config.toml
n_experts = 64
d_shared_expert = 64
moe_layers = [0, 1, 2, 3, 4, 5, 6, 7, 8, 9, 10, 11, 12]
normalize_top_k = true
balance_loss = 0.0161
balance_bias = false
init_std_router = 0.0286
beta2 = 0.99
train_tokens = 292800000
Below are experts of layer 9 (counted from 0) of a mixture-of-experts language model. Rows are named router (the router's row for the expert), down (a neuron's output weights, with its number) and show model dimensions 0-255. Each number is 200 + 20 x the weight over its row's rms, rounded and kept within 0 to 999.
After each expert's rows: "comes before" lists some tokens at least twice as common just after its tokens as in all text. This comes from a sample of Wikipedia text that the model never trained on. Tokens count by the router's weight.

# expert 3
router,190,204,196,213,224,197,201,184,208,212,215,189,168,237,205,155,210,192,204,194,200,212,191,203,205,196,223,157,192,227,186,163,204,197,183,234,185,202,226,221,220,214,210,229,188,198,227,203,174,192,207,230,233,231,179,231,181,179,168,171,221,212,208,214,177,180,230,189,191,189,209,196,222,203,168,168,208,196,191,213,198,185,190,222,180,215,235,202,209,176,187,155,193,177,223,190,178,228,216,222,184,180,173,179,195,252,191,269,187,158,206,255,207,185,213,211,215,207,205,189,194,208,186,172,196,203,206,196,226,236,237,207,155,197,192,177,229,217,211,182,200,227,213,194,173,180,213,200,175,188,229,189,188,195,195,180,229,183,215,195,186,165,200,178,209,188,202,182,172,203,223,186,192,174,188,212,231,200,208,213,204,182,169,172,174,180,181,208,204,190,192,211,158,185,213,178,218,237,180,162,227,201,179,209,186,234,234,246,201,167,200,200,211,209,193,215,169,185,196,201,206,236,204,206,215,221,186,181,206,192,213,201,202,163,211,187,204,206,213,192,212,207,210,210,179,194,209,221,188,191,227,212,231,193,200,220
down0,178,206,217,224,207,225,190,168,167,216,211,208,221,197,153,176,203,202,184,157,205,214,202,210,189,180,226,203,182,201,187,181,206,206,199,186,193,183,156,178,203,240,186,184,209,215,208,165,239,209,195,206,211,207,221,175,230,189,217,211,185,177,194,282,203,193,215,197,189,251,205,207,211,202,205,168,199,185,195,185,231,191,201,194,259,171,153,196,207,213,185,216,153,176,205,203,225,189,220,226,168,165,207,198,212,185,200,165,202,190,232,212,253,221,187,217,179,193,210,182,208,202,179,206,240,195,215,154,173,186,189,205,243,180,213,190,169,206,223,210,241,199,197,212,221,194,221,231,201,198,198,217,212,196,198,208,195,212,187,213,220,188,219,198,187,210,214,221,184,214,229,192,208,216,199,195,235,199,197,203,197,189,236,201,191,200,231,190,196,196,191,207,177,190,200,204,200,219,197,211,194,165,193,194,195,180,175,183,156,196,184,209,190,208,206,205,218,171,163,210,206,203,211,204,230,207,198,166,155,190,199,232,187,174,211,180,217,221,177,220,179,184,211,179,207,213,183,216,189,231,189,177,208,192,219,189
comes before: " the", " a", " his", " its", " this", " their"

# expert 13
router,191,188,226,193,228,187,232,231,222,207,180,236,215,173,199,173,221,212,205,204,198,212,167,147,206,207,201,208,185,181,216,175,200,197,189,204,195,197,207,192,202,221,194,223,223,180,198,238,183,164,194,185,243,218,202,201,177,188,212,190,215,213,195,204,169,198,177,184,214,191,195,196,198,230,185,207,215,199,158,220,227,227,193,188,207,181,223,189,219,196,186,198,202,181,215,223,185,191,189,192,219,182,185,182,172,217,182,211,198,228,207,209,223,192,211,192,207,201,229,205,215,195,170,158,183,229,209,249,210,192,181,199,180,190,168,195,203,210,209,185,168,202,220,166,203,183,186,206,215,196,143,222,165,204,201,213,201,163,159,203,182,232,171,191,165,235,234,196,174,240,220,186,207,202,176,188,192,214,180,190,229,215,176,206,187,220,213,246,176,215,214,157,200,197,214,160,178,220,214,214,212,168,192,180,191,183,186,192,199,213,166,196,175,175,179,176,188,184,229,208,194,226,225,222,197,192,177,184,211,231,250,224,206,211,190,164,205,181,196,172,166,184,213,200,204,193,180,210,172,200,206,197,160,184,188,217
down0,228,210,193,162,218,196,210,181,152,187,216,183,226,201,176,192,200,196,166,201,229,197,191,197,202,177,170,195,207,219,215,159,186,206,149,245,227,206,191,192,222,220,231,197,212,226,215,192,187,195,230,195,191,194,174,232,227,233,190,170,198,202,224,211,226,189,205,210,251,156,191,184,246,173,191,222,195,194,193,207,217,178,199,204,187,221,171,206,186,195,179,205,202,176,199,202,182,216,202,208,224,152,191,172,188,219,191,197,175,195,225,184,207,229,192,180,172,195,194,171,199,247,194,195,188,203,176,216,187,227,183,203,256,191,209,198,202,226,184,214,218,207,185,213,194,194,229,223,182,202,190,206,154,201,207,185,228,207,208,186,188,180,215,207,217,188,201,198,230,220,196,232,223,190,193,213,233,218,222,192,194,209,176,209,192,197,206,187,202,203,210,184,230,215,213,223,210,192,195,205,240,238,231,198,201,196,223,212,243,205,216,222,171,209,192,189,162,192,166,209,211,199,158,166,191,198,192,219,203,190,205,209,155,182,154,186,227,174,188,216,221,235,181,192,208,198,220,199,202,189,210,197,241,177,198,197
comes before: " |", " ", " |\n", "%", ";", "5"

# expert 51
router,174,184,236,213,201,198,223,200,194,172,193,227,195,213,182,217,211,176,196,190,204,212,181,218,181,181,214,205,219,200,224,208,204,182,206,169,208,191,202,199,190,173,190,221,215,203,166,203,196,192,198,226,213,224,196,185,192,217,199,184,198,154,187,224,230,208,213,178,162,183,176,183,190,161,194,216,221,183,235,174,152,182,193,191,160,191,226,229,165,194,184,226,167,184,164,181,154,184,195,186,229,193,185,213,214,217,194,200,217,201,206,227,186,234,230,187,196,190,184,226,183,251,212,206,188,230,197,209,230,216,197,230,215,200,151,205,204,146,187,200,187,222,196,240,228,233,182,227,219,205,211,182,217,174,207,191,208,217,203,213,188,217,206,219,186,176,193,204,170,176,221,220,209,212,195,217,206,179,191,207,178,148,231,210,207,236,213,174,226,192,183,184,235,214,151,189,189,158,230,221,191,190,220,219,186,188,188,185,231,196,190,217,197,193,202,210,209,151,188,218,184,205,201,179,221,206,192,183,218,205,195,172,197,200,205,209,173,213,192,214,208,222,191,196,170,228,205,196,179,217,226,216,180,221,217,197
down0,217,173,205,209,196,199,172,193,183,230,219,221,218,184,227,217,198,175,167,216,212,195,210,228,193,214,210,213,208,198,219,211,191,197,224,189,231,191,171,256,197,195,186,207,189,226,217,174,214,205,197,202,197,192,231,196,203,218,177,217,181,186,207,210,197,219,211,194,171,204,162,194,227,207,205,179,218,191,234,174,268,164,221,182,139,195,167,205,224,214,177,193,195,215,206,168,171,221,179,189,203,212,184,224,232,209,214,189,195,172,211,190,202,213,186,198,208,180,208,197,183,172,194,201,209,234,184,208,215,229,210,176,197,218,191,202,192,201,225,150,204,227,171,226,201,212,223,197,201,209,225,179,205,213,200,210,200,206,190,196,189,202,178,232,221,228,196,206,170,197,211,244,186,189,207,192,184,196,220,180,232,187,196,222,182,236,202,185,221,207,182,177,157,209,179,203,204,180,189,207,210,231,204,208,204,218,209,151,195,194,175,207,215,210,211,217,230,193,174,207,202,188,208,187,207,174,203,173,217,189,193,170,180,180,227,210,223,230,165,235,164,232,169,178,207,163,213,229,207,181,198,147,207,159,192,222
comes before: "2", "1", "0", "9", "3", "8"

# expert 46
router,202,221,202,212,202,178,202,210,220,217,194,238,209,202,204,206,219,190,211,209,193,211,191,195,185,212,210,228,177,191,213,175,169,179,212,199,186,183,174,219,242,225,190,212,235,231,221,213,193,155,191,236,221,197,195,223,149,199,169,193,183,180,202,208,198,224,175,176,185,181,203,205,245,169,190,171,203,208,179,202,203,216,195,201,207,195,203,188,186,220,170,186,197,209,204,174,212,207,197,182,180,179,191,215,203,204,196,172,221,171,202,198,217,204,207,188,185,182,200,204,214,191,175,173,239,175,187,238,222,194,218,215,149,178,168,214,247,193,188,199,210,235,189,199,204,217,207,191,166,194,172,178,224,228,198,191,181,217,168,224,170,209,216,206,179,196,229,189,141,216,213,187,196,191,209,219,189,215,236,229,199,181,183,206,185,209,164,184,201,224,180,169,193,173,189,187,201,225,198,192,204,175,182,187,189,252,207,225,169,205,208,217,174,220,202,217,166,164,216,233,193,231,221,214,211,212,179,163,207,216,155,202,192,228,177,180,206,217,212,177,173,205,213,218,187,228,205,206,168,204,219,203,220,181,163,221
down0,199,151,199,216,170,195,164,224,178,193,209,219,206,192,219,219,205,223,197,198,218,202,189,197,217,200,208,209,192,190,195,182,205,168,181,202,211,212,217,215,239,198,200,185,178,206,202,179,154,192,218,199,206,244,193,209,236,150,167,175,197,205,193,187,231,173,182,204,200,218,186,242,197,181,232,203,196,176,190,193,196,215,200,214,158,210,231,174,198,190,178,153,194,174,195,201,182,204,220,210,194,151,210,205,194,216,210,241,159,182,179,219,197,226,205,182,200,236,197,145,171,210,225,216,212,189,232,218,193,225,192,229,194,198,160,222,216,208,195,196,181,202,176,185,184,187,203,190,178,206,172,183,190,168,189,215,212,188,208,193,182,201,177,228,205,183,166,161,193,212,229,153,188,191,199,202,247,177,198,211,205,206,178,182,167,206,216,227,178,193,199,182,198,188,207,197,152,183,197,208,168,184,206,210,184,185,226,160,196,219,206,184,202,209,203,228,176,190,186,224,194,220,189,179,235,185,181,177,214,205,170,224,171,220,225,202,192,202,209,171,187,211,176,165,181,188,188,204,186,194,223,209,218,179,190,226
comes before: " the", " a", " The", " that", " to", " been"

# expert 33
router,221,203,158,208,214,178,172,221,212,175,221,230,198,205,210,221,238,189,170,174,183,167,188,193,173,244,220,233,188,192,227,197,173,188,220,208,183,171,226,205,198,218,218,190,225,233,199,195,193,177,222,215,174,187,230,205,170,182,199,222,210,174,211,213,226,177,177,162,187,215,190,213,202,212,127,171,211,184,201,205,189,205,206,193,203,201,207,222,218,212,159,222,206,189,187,197,220,189,227,194,187,188,192,204,191,184,218,211,161,169,192,215,217,204,194,177,202,200,203,198,200,178,147,241,216,196,203,204,206,216,211,199,171,196,171,231,244,215,196,196,215,214,176,191,167,190,210,207,208,198,208,196,213,180,167,205,192,189,175,227,213,194,198,217,206,180,200,182,168,181,194,177,197,217,223,205,206,183,224,225,217,195,215,215,174,209,188,198,152,268,217,195,204,210,183,211,234,230,182,143,228,184,160,213,201,229,194,202,203,218,175,235,180,194,202,216,182,176,208,195,183,177,208,193,218,215,211,201,200,198,193,207,202,211,202,191,219,226,188,214,195,199,224,216,160,193,229,181,172,202,195,172,205,194,197,227
down0,191,208,173,177,222,206,153,212,190,218,176,190,199,184,201,206,222,190,266,249,191,220,192,219,186,203,194,195,192,191,189,229,178,214,194,214,183,201,202,229,231,188,189,206,180,159,203,165,223,184,186,199,201,222,196,195,205,168,184,191,203,212,222,237,213,225,204,206,163,168,179,243,183,179,209,202,184,215,233,234,171,195,220,225,172,207,169,199,205,197,195,208,193,182,201,172,178,159,213,196,216,183,215,196,213,197,208,200,190,191,218,187,197,224,242,185,229,228,221,229,199,214,188,187,193,199,202,173,198,193,195,198,204,204,212,207,212,197,207,224,177,182,172,186,163,206,217,190,214,223,207,178,191,206,210,183,185,225,181,162,183,186,207,204,217,204,208,199,224,222,186,201,165,140,186,163,222,207,185,199,179,196,181,219,225,194,172,199,236,172,217,183,217,193,192,166,189,221,165,183,173,216,201,203,215,203,226,194,206,205,194,189,205,198,254,194,203,206,183,209,222,198,186,266,199,194,179,207,208,215,196,206,198,186,187,254,174,230,173,208,183,204,207,210,216,177,244,200,204,192,182,199,179,227,185,237
comes before: " the", " to", " a", " by", " in", " that"

# expert 12
router,223,183,198,217,213,184,220,221,218,236,203,208,170,211,149,218,173,202,220,200,189,213,200,196,190,219,209,175,199,265,191,196,206,192,212,168,221,217,192,190,215,209,204,218,198,214,166,161,208,173,174,230,210,221,196,215,167,254,186,189,215,167,213,204,191,202,220,166,196,202,169,193,233,169,217,225,213,186,220,200,196,191,209,200,197,172,234,194,219,173,208,164,174,199,180,212,230,189,190,190,246,174,192,229,155,188,215,209,168,213,211,212,214,207,214,212,208,200,187,178,168,228,215,212,188,189,221,204,206,186,218,208,239,234,194,180,204,198,200,155,191,184,174,182,222,167,204,194,172,216,206,216,221,189,214,210,213,208,187,234,214,211,206,165,180,195,228,207,191,208,199,201,188,224,194,157,164,199,221,191,195,215,158,176,202,219,218,211,187,183,225,210,203,218,216,183,215,210,195,182,167,185,197,227,181,178,213,204,207,215,172,192,223,211,212,193,221,191,173,206,216,203,192,200,154,163,194,211,238,204,206,191,184,205,234,156,174,205,185,188,194,187,202,219,199,228,200,193,195,248,223,202,229,206,197,202
down0,205,237,198,217,159,212,218,222,170,215,210,193,205,200,193,182,202,183,221,218,225,215,181,195,215,179,186,175,196,178,187,220,199,201,165,183,222,211,222,182,217,233,236,220,212,233,216,163,198,193,208,217,219,223,213,214,203,217,191,186,180,197,197,213,206,187,220,198,212,196,211,252,214,195,196,220,196,192,165,249,178,235,247,196,229,201,191,202,228,188,193,179,216,212,217,223,195,161,188,202,218,170,214,194,207,220,182,209,194,221,185,188,234,177,182,228,199,202,209,186,209,208,192,186,178,206,216,181,210,201,173,191,168,228,181,193,200,184,204,195,246,211,237,216,219,172,185,202,212,199,219,182,189,206,212,184,173,236,244,184,226,175,203,202,187,200,193,206,191,216,232,236,200,191,202,203,209,173,197,164,174,238,182,222,158,186,193,203,197,213,204,200,192,155,233,233,244,185,201,232,209,196,180,190,193,201,201,229,185,194,228,165,216,197,271,224,190,196,202,195,168,220,185,203,181,180,178,202,205,201,193,195,220,191,230,204,188,229,178,212,196,214,195,209,179,199,188,206,201,214,220,187,154,178,169,230
comes before: "1", "2", "0", "9", "3", "5"